{
  "n_layer": 18,
  "d_model": 256,
  "n_experts": 32,
  "experts_per_token": 2,
  "d_expert": 64,
  "d_shared_expert": 0,
  "activation": "clamped_swiglu",
  "moe_layers": [1, 2, 3, 4, 5, 6, 7, 8, 9, 10, 11, 12, 13, 14, 15, 16, 17],
  "router_score": "softmax",
  "normalize_top_k": true,
  "routed_scale": 1.5,
  "balance_loss": 0.00113,
  "balance_bias": true,
  "router_cosine_scale": 20.0,
  "init_std_router": 0.00824,
  "lr_router": 0.000488,
  "vocab_size": 4096,
  "norm": "rmsnorm",
  "norm_eps": 1e-05,
  "tie_embeddings": true,
  "optimizer": "muon_variant",
  "lr": 0.00266,
  "beta1": 0.93,
  "batch_tokens": 65536,
  "seq_len": 1024,
  "train_tokens": 278500000,
  "steps": 4250,
  "dataset": "wikipedia_en"
}
Below are experts of layer 2 (counted from 0) of a mixture-of-experts language model. Rows are named router (the router's row for the expert), gate (a neuron's input weights, with its number), up (a neuron's input weights, with its number) and show model dimensions 0-255. Each number is 200 + 40 x the weight over its row's rms, rounded and kept within 0 to 999.
Before each expert's rows: a language model's description of what the expert responds to. This comes from a sample of Wikipedia text that the model never trained on.

# expert 20
What it handles: Short word-piece continuations like at, t, s, i, iv, al inside words and names, e.g. tit-for-tat, Sullivan, Battalion, Unit.
router,163,220,126,161,260,177,156,174,224,153,156,224,198,163,214,239,239,233,189,184,219,153,193,253,171,203,210,204,184,278,190,174,201,206,241,149,177,181,215,134,253,124,141,166,214,262,230,120,209,271,217,306,149,224,205,246,238,173,177,174,153,186,170,157,178,169,241,168,225,261,183,205,149,206,266,220,266,215,184,170,237,236,228,257,204,298,197,235,159,225,196,241,221,218,210,141,218,235,123,217,209,162,253,162,197,235,197,249,234,253,129,187,248,200,183,191,146,234,233,164,196,171,289,154,203,219,165,273,143,180,148,217,125,165,198,167,199,262,134,185,187,174,209,215,245,180,156,237,208,212,152,185,229,234,236,120,233,178,253,169,231,201,209,149,234,169,166,198,154,226,197,127,182,234,211,184,201,238,168,254,147,229,240,210,272,256,228,163,190,228,139,161,171,170,210,262,208,234,171,157,247,219,285,234,163,220,292,263,119,187,153,165,227,271,217,190,204,228,178,257,187,162,175,214,206,142,232,225,90,274,219,179,172,203,246,174,307,190,218,206,158,206,176,158,172,194,240,184,236,166,190,151,245,213,198,179
gate2,237,254,182,185,188,255,253,190,217,233,189,236,238,188,131,141,130,140,193,232,133,287,118,250,132,235,195,208,226,212,170,167,202,250,235,183,230,156,227,218,193,178,194,200,223,225,201,242,223,218,229,128,227,194,101,163,116,195,144,224,217,161,233,178,165,146,205,212,242,212,190,280,230,191,199,172,220,195,157,251,195,145,125,198,230,172,192,263,219,196,231,129,177,244,150,201,148,201,206,221,227,114,242,169,223,197,209,222,292,194,237,216,142,222,194,165,245,265,266,188,207,174,254,244,174,255,233,166,258,236,135,205,196,200,323,192,196,197,177,238,302,206,225,131,191,219,214,203,174,164,208,183,165,221,79,195,217,222,209,202,298,187,245,165,161,178,158,188,157,159,218,168,217,235,141,214,186,208,226,187,128,190,229,233,189,198,156,143,210,235,176,144,218,138,183,170,184,245,208,227,219,223,180,205,214,148,185,223,160,241,195,248,209,178,129,105,264,234,155,164,178,180,177,186,196,199,273,161,196,111,208,135,116,164,236,164,203,177,201,247,135,264,188,229,147,223,191,146,213,223,167,175,225,165,196,206
up2,171,195,166,152,131,202,175,230,213,241,161,156,163,229,201,190,241,190,257,128,231,183,259,148,174,145,212,226,167,146,102,112,294,187,217,239,295,202,241,170,225,227,229,208,217,209,214,185,120,252,213,245,270,279,150,178,224,228,188,140,265,143,137,208,227,211,111,179,156,183,182,110,246,189,166,195,235,209,216,138,257,249,176,204,226,227,165,139,168,184,148,178,192,240,190,274,212,259,188,159,128,153,223,171,221,210,247,163,189,193,242,181,263,220,219,158,148,190,228,218,146,218,250,194,239,179,210,186,201,183,193,176,197,167,221,237,135,281,182,167,202,178,278,235,183,176,188,215,251,147,201,244,232,182,240,198,153,209,214,134,165,191,118,225,230,131,219,168,296,185,198,188,201,209,189,236,180,214,145,198,252,199,221,179,214,183,207,194,169,279,222,193,190,202,230,250,186,267,182,245,162,252,230,169,228,256,229,218,86,229,266,222,145,260,194,231,190,182,260,166,256,202,171,256,162,177,186,251,245,227,141,273,215,184,229,213,205,157,118,165,198,182,170,163,209,243,166,114,209,192,204,224,185,170,193,167

# expert 23
What it handles: Final pieces completing words or names, such as y in Nancy and pregnancy, ed in dried, ian, ine, plus apostrophes.
router,141,264,237,235,171,191,225,205,232,223,187,186,252,265,222,261,235,194,234,195,205,213,172,188,165,243,271,157,190,209,285,200,174,173,196,162,171,210,175,191,211,182,168,134,225,174,123,267,69,121,221,148,204,164,181,172,230,228,233,158,277,168,245,110,152,176,233,174,246,226,260,176,263,194,212,202,168,184,109,160,179,191,177,186,173,209,140,280,168,230,211,182,171,159,189,201,209,190,168,206,183,118,237,163,162,247,119,205,173,171,217,212,180,199,221,161,197,213,154,159,199,174,177,202,286,92,231,182,193,215,202,173,231,207,160,237,237,224,286,188,181,153,213,159,115,221,241,210,229,247,218,236,70,177,136,156,181,165,279,231,167,192,194,214,151,201,184,173,195,131,172,233,171,201,263,159,219,180,230,94,180,208,156,201,236,246,225,266,313,239,193,183,207,244,155,182,166,218,186,202,170,212,222,224,209,218,207,147,184,155,182,146,247,199,148,234,199,211,177,140,208,256,214,166,199,265,166,195,146,245,229,243,185,188,201,235,162,148,211,181,236,197,203,201,169,189,199,304,275,210,190,214,156,152,195,216
gate0,192,230,227,210,202,208,207,198,258,278,118,143,209,132,184,119,217,218,201,210,201,202,101,209,212,219,224,146,243,178,307,207,98,227,248,265,170,208,236,265,194,211,224,229,215,119,112,227,238,201,192,127,178,199,127,228,190,222,199,165,226,202,221,158,216,230,178,191,249,204,188,225,144,291,176,152,165,224,179,291,201,172,118,164,210,218,226,132,230,199,186,212,104,227,130,257,226,166,165,143,123,264,182,168,166,165,188,153,176,181,192,225,181,256,201,214,247,230,156,185,199,181,229,148,232,150,167,144,146,132,172,199,186,163,220,204,250,147,196,199,241,191,243,196,229,215,172,225,227,185,230,175,268,216,202,204,240,160,186,215,191,217,181,152,154,208,200,192,176,140,236,261,202,190,161,184,157,194,196,242,209,210,176,230,169,241,146,191,157,199,209,208,188,103,275,228,246,247,153,227,199,225,165,194,200,167,186,156,202,241,204,189,208,186,271,251,152,216,267,94,259,227,221,199,167,132,198,291,186,241,232,233,147,184,210,251,210,129,193,149,136,167,206,246,223,158,241,212,151,231,118,209,218,235,251,212
up0,266,177,145,178,202,212,256,163,215,183,172,217,278,221,177,268,256,174,177,221,110,168,179,224,210,200,158,226,231,167,204,258,266,218,158,68,192,157,204,235,219,237,206,277,180,218,199,173,200,211,226,183,281,241,183,150,200,180,190,167,208,172,198,178,229,234,213,214,239,217,226,184,244,180,184,249,211,172,181,183,220,210,286,265,208,222,253,236,241,192,156,134,202,219,185,191,219,182,157,271,235,167,217,167,163,213,177,220,189,197,150,200,195,232,132,211,172,212,199,242,126,257,197,224,133,294,288,165,226,196,203,183,162,269,210,240,217,242,228,231,155,219,215,154,227,281,248,203,239,200,152,203,196,300,199,240,109,157,116,290,167,155,186,141,170,242,225,201,153,145,180,164,209,188,229,283,190,187,265,151,191,203,220,188,245,182,194,272,156,184,165,218,173,248,134,171,242,226,210,219,215,200,206,214,207,237,198,217,253,219,217,168,151,216,248,173,191,129,205,163,170,101,245,178,248,285,219,135,165,226,87,207,260,214,185,199,220,177,197,166,200,218,221,236,190,155,192,268,168,212,208,85,173,220,222,173

# expert 15
What it handles: The prepositions of and in after a name or institution, as in School of Business, University of, M.A. in, plus some stray word pieces.
router,159,248,162,204,188,246,193,179,189,202,218,171,175,157,228,263,239,183,208,249,180,202,219,206,239,211,155,178,207,236,180,204,215,229,229,178,244,240,210,180,189,170,206,208,216,237,240,130,193,220,240,170,216,180,197,208,106,207,197,257,229,189,182,186,250,252,138,197,190,205,207,182,237,242,194,231,192,220,210,191,277,204,151,206,225,158,104,180,250,243,263,192,127,151,306,260,208,237,213,197,168,141,171,242,258,247,209,114,195,222,175,205,212,194,237,180,274,219,240,238,212,128,228,217,176,166,202,177,134,244,239,190,159,199,233,180,128,133,220,159,198,234,250,177,179,204,222,206,277,204,168,274,218,229,178,208,197,242,203,105,240,197,207,184,165,275,220,180,243,279,229,152,204,219,229,199,186,165,180,169,221,222,213,241,170,190,212,217,226,109,173,197,312,174,215,75,226,263,221,207,234,179,217,201,196,175,209,197,258,187,210,155,163,236,249,273,266,226,196,163,264,161,243,171,234,108,303,190,190,227,186,175,146,187,234,210,238,193,142,242,243,181,206,233,287,237,166,133,183,218,193,230,162,359,196,153
gate0,214,240,168,157,154,229,191,136,201,248,199,118,253,161,183,178,261,162,100,268,186,221,171,290,166,209,176,183,191,186,214,262,169,245,247,212,203,251,152,228,203,268,234,269,254,183,164,193,226,184,160,182,165,225,99,199,201,141,191,198,154,204,257,223,185,213,205,148,223,167,176,174,93,283,200,175,173,248,208,211,230,146,157,169,197,185,120,198,215,166,187,216,189,204,159,180,250,193,203,214,269,213,230,202,245,285,237,200,193,231,186,188,211,271,207,132,225,182,197,160,227,178,179,274,208,235,209,157,189,149,250,134,150,156,205,226,166,202,166,151,210,111,211,135,177,163,165,151,177,242,217,223,279,210,125,296,173,237,224,182,222,220,214,157,210,195,213,232,132,197,173,258,187,248,245,158,174,249,172,191,174,203,204,234,189,261,146,176,190,204,158,189,206,206,226,222,289,241,161,220,153,158,152,146,192,216,203,221,164,188,209,258,166,186,246,99,190,171,213,161,268,182,265,173,233,198,179,257,175,176,207,238,218,232,224,148,236,128,195,264,259,263,178,148,145,194,138,178,180,229,142,128,186,268,213,209
up0,207,188,200,141,232,146,272,219,240,197,218,213,171,153,200,278,215,220,239,174,177,152,182,165,254,234,216,259,218,248,161,220,155,180,190,267,164,210,264,272,173,170,223,172,179,175,274,293,222,180,181,198,200,276,186,187,169,153,199,159,217,208,166,245,229,171,227,261,229,231,212,218,200,172,162,213,225,164,161,225,216,124,305,219,219,261,194,198,196,204,160,216,219,243,265,113,119,213,185,228,168,177,187,228,155,180,209,187,233,231,217,169,294,166,172,150,271,196,243,197,186,185,221,265,148,254,257,262,201,154,213,177,232,237,219,132,250,176,232,230,214,189,164,246,258,176,220,160,267,154,172,263,148,204,231,199,189,229,208,227,156,51,203,190,156,193,210,145,166,210,233,128,142,197,228,176,197,239,231,191,249,196,207,220,215,200,291,283,165,244,202,207,208,172,116,217,300,167,185,147,204,140,219,192,168,228,199,164,211,173,145,177,165,159,156,171,255,248,163,205,164,175,255,195,169,191,197,133,161,244,194,251,224,148,189,216,174,231,149,252,203,238,181,189,239,191,202,271,179,101,250,153,212,164,195,157

# expert 27
What it handles: Copulas, auxiliaries and short function words in running prose, such as was, is, as, for, to, been, has.
router,210,229,157,196,156,205,215,236,174,135,206,164,221,231,205,188,228,178,264,227,223,177,165,187,179,188,152,213,233,151,175,197,144,215,181,193,213,154,180,260,285,201,247,160,197,219,192,141,147,348,252,177,250,233,147,244,197,133,177,197,112,263,193,213,231,197,216,215,200,180,204,185,234,241,244,199,222,154,217,207,144,253,134,208,105,171,188,156,173,172,192,103,207,176,195,196,171,258,190,167,194,275,122,187,205,182,186,234,205,195,147,185,184,200,167,153,197,260,203,194,236,214,273,201,124,312,223,213,188,183,215,165,215,215,214,185,193,178,163,164,153,188,239,249,164,199,211,167,264,210,191,181,156,114,141,130,172,207,206,270,177,239,215,171,191,180,150,158,196,210,205,255,205,224,157,251,199,81,166,139,240,204,161,152,212,180,198,289,162,187,230,222,171,171,182,231,162,266,190,192,158,220,194,188,155,258,245,151,217,224,185,217,236,239,196,208,159,139,251,107,212,232,246,206,228,302,228,245,199,199,179,188,101,162,181,192,170,225,165,236,203,243,265,182,212,242,162,166,230,115,185,229,298,245,197,179
gate1,220,164,246,179,191,159,216,170,188,135,259,183,205,235,180,179,226,181,139,230,155,186,230,213,212,208,284,196,190,239,200,113,227,169,254,220,144,195,204,186,207,197,308,209,97,231,199,232,248,174,202,204,261,165,241,220,211,188,215,227,205,216,132,227,232,206,210,221,152,247,260,219,117,230,295,153,165,181,216,192,225,268,132,195,224,269,224,226,193,219,221,173,227,247,143,131,114,110,268,185,272,179,227,214,219,219,224,156,231,156,245,162,180,205,208,220,167,210,221,227,162,197,184,228,199,197,245,202,192,234,208,102,185,240,180,205,217,239,224,190,173,220,210,298,198,194,327,184,169,200,221,229,236,154,160,167,147,205,208,187,265,155,240,92,131,185,202,215,204,129,169,201,163,248,161,163,123,194,131,219,238,177,197,157,178,203,194,198,219,219,259,203,281,226,197,170,199,174,211,217,261,235,224,168,236,199,238,178,182,158,302,208,154,237,170,236,210,242,170,257,148,229,249,208,127,228,268,171,265,188,244,210,202,194,263,204,144,247,193,130,138,187,179,199,278,211,149,158,245,194,210,219,218,214,155,194
up1,178,247,182,187,190,260,199,175,221,177,144,203,176,235,172,257,213,260,215,169,194,234,143,265,217,264,177,199,192,146,190,277,211,229,231,215,257,242,211,205,144,168,136,170,252,251,132,174,145,235,253,232,186,234,174,217,181,222,255,244,201,196,141,184,240,195,125,256,132,249,164,155,192,176,223,220,153,166,190,186,208,217,232,184,258,290,223,152,182,122,174,195,214,214,207,202,146,220,220,233,210,267,232,190,216,293,178,219,208,177,171,142,183,177,142,215,171,277,227,157,196,200,187,179,170,275,190,215,159,188,194,177,188,159,243,237,163,238,222,273,272,256,178,134,294,207,206,202,182,269,220,193,120,224,153,195,158,247,233,173,270,286,210,166,192,178,192,185,228,180,235,178,206,206,169,217,204,174,206,263,113,112,259,251,201,194,230,160,137,210,154,205,323,193,158,216,203,215,266,174,150,186,228,136,212,190,200,221,221,232,237,235,240,214,211,242,199,210,157,166,251,217,108,206,130,202,195,132,238,210,244,171,208,191,210,128,167,200,180,262,313,184,233,165,209,191,183,104,245,224,260,189,228,205,189,181